config.toml
moe_layers = [1, 2, 3, 4, 5, 6, 7, 8, 9, 10]
routed_scale = 1.0
dataset = "wikipedia_en"
Below are experts of layer 5 (counted from 0) of a mixture-of-experts language model. Rows are named router (the router's row for the expert), gate (a neuron's input weights, with its number), up (a neuron's input weights, with its number), down (a neuron's output weights, with its number) and show model dimensions 0-255. Each number is 128 + 24 x the weight over its row's rms, rounded and kept within 0 to 255. Numbers have three digits each.
Before each expert's rows: "comes before" lists some tokens at least twice as common just after its tokens as in all text; "gets" lists some tokens that make up at least twice as much of what it gets as of all text. This comes from a sample of Wikipedia text that the model never trained on. Tokens count by the router's weight.

# expert 1
comes before: " of", ".", ",", " in", " and", " was"
gets: " the", " The", "The", "s", " his", " it"
router:121123101114146103151107119105156146108116153074148146132110130124150108191162161124160156109124117165143120140169127113153106072146109113147130119125119099066125106108105123122147136140133153169163113145133111088141132109146119132127137103134104135146134130138168129132129170113148130139087097163125129135131150156147121167162101119174109146126095162082133106152120176127142154123125115090084074104144124119120091089121113138095119122136145144123127115134134180198149113123109161116102148125121118094106111120111122157082144107138155157148118142171114134120167141110115127155083179116124120143131119194094128115129089146117105116158105148132136158134105127111139132098113098169164112094103118146151111111136132130156113192159171117058135117118143133149136110155134128
gate8:128129125109164141137161129102106146108132165147154152118112125137164116130132081150134151165147135113091110147135113143096156121148095111169134135145119092153120115116131111091123157059121097137173146133119165126120116110123118188113157151171130110147154107121145102164116121122114140164113166174111176174126153169125113155129166130135123135179116144167138141107107106082120154133154103115130170129149147137097120104122135174097135087106117153146066169116145148121115164134149140115125136139126112165155151122089083175121115097164145137131135118184110113115138115143107058134136154162122149113138149091100161094130113146117106134140119098172137142143117099154133156173105154144149101140136098107136143117107126089134121113151134086128158167144109093125130124114105131
up8:160151121072113150112124079110168149095176122129145103083136158138108140113101120113120120078143143175137180125165127132132150118104131094128126096153172164153127121115168086137104129133110135110142159115159128121161096125150124129149167119152198151112112120125146102158079126129095152150135154125095120136115130100149115109117142146099123103136152164132105143124090203131123141143145074184112132103115118119121085114126141115125134118165118109095108129137093110100102101125128102112131173123132114150160140151149106133105135145084136144136118104111124136149112152165160139164119116102139124103147126138107125105130142142120146126108078142086131134163123128124090104105105162124163152134070117147168102107134111140096115117098131161140128098096100176142138113188125141
down8:134151143121125102119136112125072130125092126116110122094151118156113150119151128093118170145103122130182099152132091100144147139088192130107128132133131148148103135102119154139105076132090130151162128148115092131113144091149133152181165123090134132156136144134125085200138135134145158136119127180138155140169112129111166118120193131100104117096146126143140102106123136083133111134122148105160119103090097135154151099173169146111078110098105092139088121128122132092146107164142149160192171132090107139116142089118141119122154140118136162125129131086125107173099141145142138128116112195146168135139108156139155134127135155098159149102127133084132111170149121133132122165163136128137128110160135128129152168108131153121125135106138108125112144128117158095147133103132150

# expert 0
comes before: ",", " (", " and", "s", "\"", "'"
gets: "s", "'", ")", "ing", "on", "a"
router:151150122119137115147140141087105141149143128087128124105106104136120135162119144143167169105150102163149127138143106097170114113110137134103068132156172115117046105130132118117156162128125166173143061105144120094120159111119094116123145128159128116119104130135141123141143182126123145142096074138098109137131170142129116113169103125143105130129085153083145131168138123114147148124117105121100120110100154122110119071131101105143124128154153145107113175123122155154160134143146116114098116106106081102144155108163102172130081128113101140112129136195118126119123139164115101147136138115138155123126177155109149148141118167131126183139119141105131117151123132139145154124107080124149137102129099089139115116153103112146096167131166124084152136152134103166106150166161146
gate0:140154129111120115128133129142166172133146160155100131106106087127190113108154165110152143159168162108140141091114118120149130134152147147126113145143163102137136138095126167129104122117136140162137123122152133128100153146112105174114132157138128137116114076174138136110165101157147136169142088112138156141162116118150093144118160123102116114126092127109135127114161111124149133116112126131099157140119166125076149087152154162170090147105111137097121122127116178155141121149135127146112119101100104122123155106136147118121114112142151098145164136134173086105157140125069149151156138155130134116150188153147126151115122121095106133142144143128141143127156189129167184118108107173076125127119134082090169091177137129108153142120121129131105088145164077159169127147137154
up0:108123114107095113085107092132106128113132114136112130132143100121101171166115136129109160121149087132137113115134078118146152114082142111110126119135078143127142088149120157164130141068123179169091085110137126178174159165114106116080141155158113192107110147131114138139139128175150126138129115131071118156132128105087084140162106153122103119132119147148096158136136101092109118088146178107120105130100132138121119143097127134140093088119128078117150142127122116181129123144130127043104117152128125118151121128145125135127145105121169103113141143122148162124166149133146110105092142145116118084175145150141145126115137154133128098155117123134141181126139124108134160128122164146151154102141110094121124103141152098143145102127110150112097133124120152124163135071161126
down0:162100133121135088159154140112161146135136192121121140127075083144169116085128123138175175121140117130128114130137128162115155182140121130126130137143110119120129139107107134140083108128071157093188117117146141136105095143125140118157131113147154121136127115144132147097118116142156153131109108125128080095143095067126116097134172154113145109157142149139131119146142130136100107113119167153114112089154134133110103141091159130164142136136140154139141108135061142106113130163164127108122117155089122073121137112151125163108113090146108114147095146112131109095087113146155124114156096078126160129168170137131161148112141137131111142171087129104114119079089141120135141136134116126116114120119157147123158177114125094112036136129131133132114128121116086121116117118087142

# expert 4
comes before: "\n", "-", "|", ":", "==", "The"
gets: "\n", "==", "===", " by", ")", " ="
router:149114131107150105134154112122106119098125121113133161082106161145150135146164108104132136107098103151144136090159102139142118115078108150099125122101118131107093101139123131116174122163134131126149107148151127096145150171143097140096147114142151133154119098158163163131156125101126140157113074108123124116126165133145112133161119120155116110113099151122116154129102144119125150130120124106113139114124163119122121135098121127113111139148110113082139135178136135150118064143143117150057126109134125101131107111153149162130048102130145175174097155142099171070144107131101137157144134137128120141087181147129130126141132150104128168135127146130155157102118144090109164113128136180112137111087075093171093093146120120163073159126123110126112128111094127137091168147170133
gate0:148162127089143133109116149125121142148108155082145107153116115091164144108154145124131114170112135115111122113120126144156148130132120107100100111122162111132099114120076162122107109145147105106107148127127127145100188127106129161104137155172135165142094098115155167149170142133121086144130129161099140141106139132115090119164130111105134126093158089121164178128112093164158067120162113083082129116131171137081112073104152193146133124135124116099127082150115161156171092132152142102120141141152106157163179134147108134111127172107127139122135167143091122104133092122136117151153128139132146116116164156141113156082128149096102164093130143111163133139114123117103156120147113127104141135108072136121136105106131118148120158128102102156093136129166128149110161109113122
up0:137146117121151119153121122150159155159150120093137111135125165132140124122131139155105127132115108129122133117143130124117129146100117108081113149146146101127137120089069085142105147139169133113097136088093126130112137147115064119156150153114098143109132105114174158142131076121144125119125090123130086156145152149124144155100138112103164085142142107139160116070078121108085145120116175158163105101170150101170138087124109122138109101147134096097109163112118102109106136109166115146106136117114165137106156118129144163106132147097146104078149086110083120145148111114162052115136161149177150108118158144141113166114163115131159108127147133107099143131121126126109114094126121145168166122100137071133079107106127118122150121157101122112128128120126134144133090158172117
down0:106148145127146133183126145113131129130133134142137119149147096124150122140125102093083160115081158109138114111121130121172151130110170129142119139114150162121093094123118093162175116115216106094119128123163078108131123147127139117145114071115122082169128126105097136137093115079202115193107139119086140128151166128142121140133166110175159123074108111136151171111153147139123119102133145149132139098126137149125099115119092160124115133111098136143164121133158124147140141122151143148166115187142170160118188128138163136115120101151098130148135108114097119163160132149143148117144134109122142121152119138133111139133117168168100157128154121120166108185123125158118096129104115115139122145181155144121105141135113122127109114082116132136145119158127111146098115112114137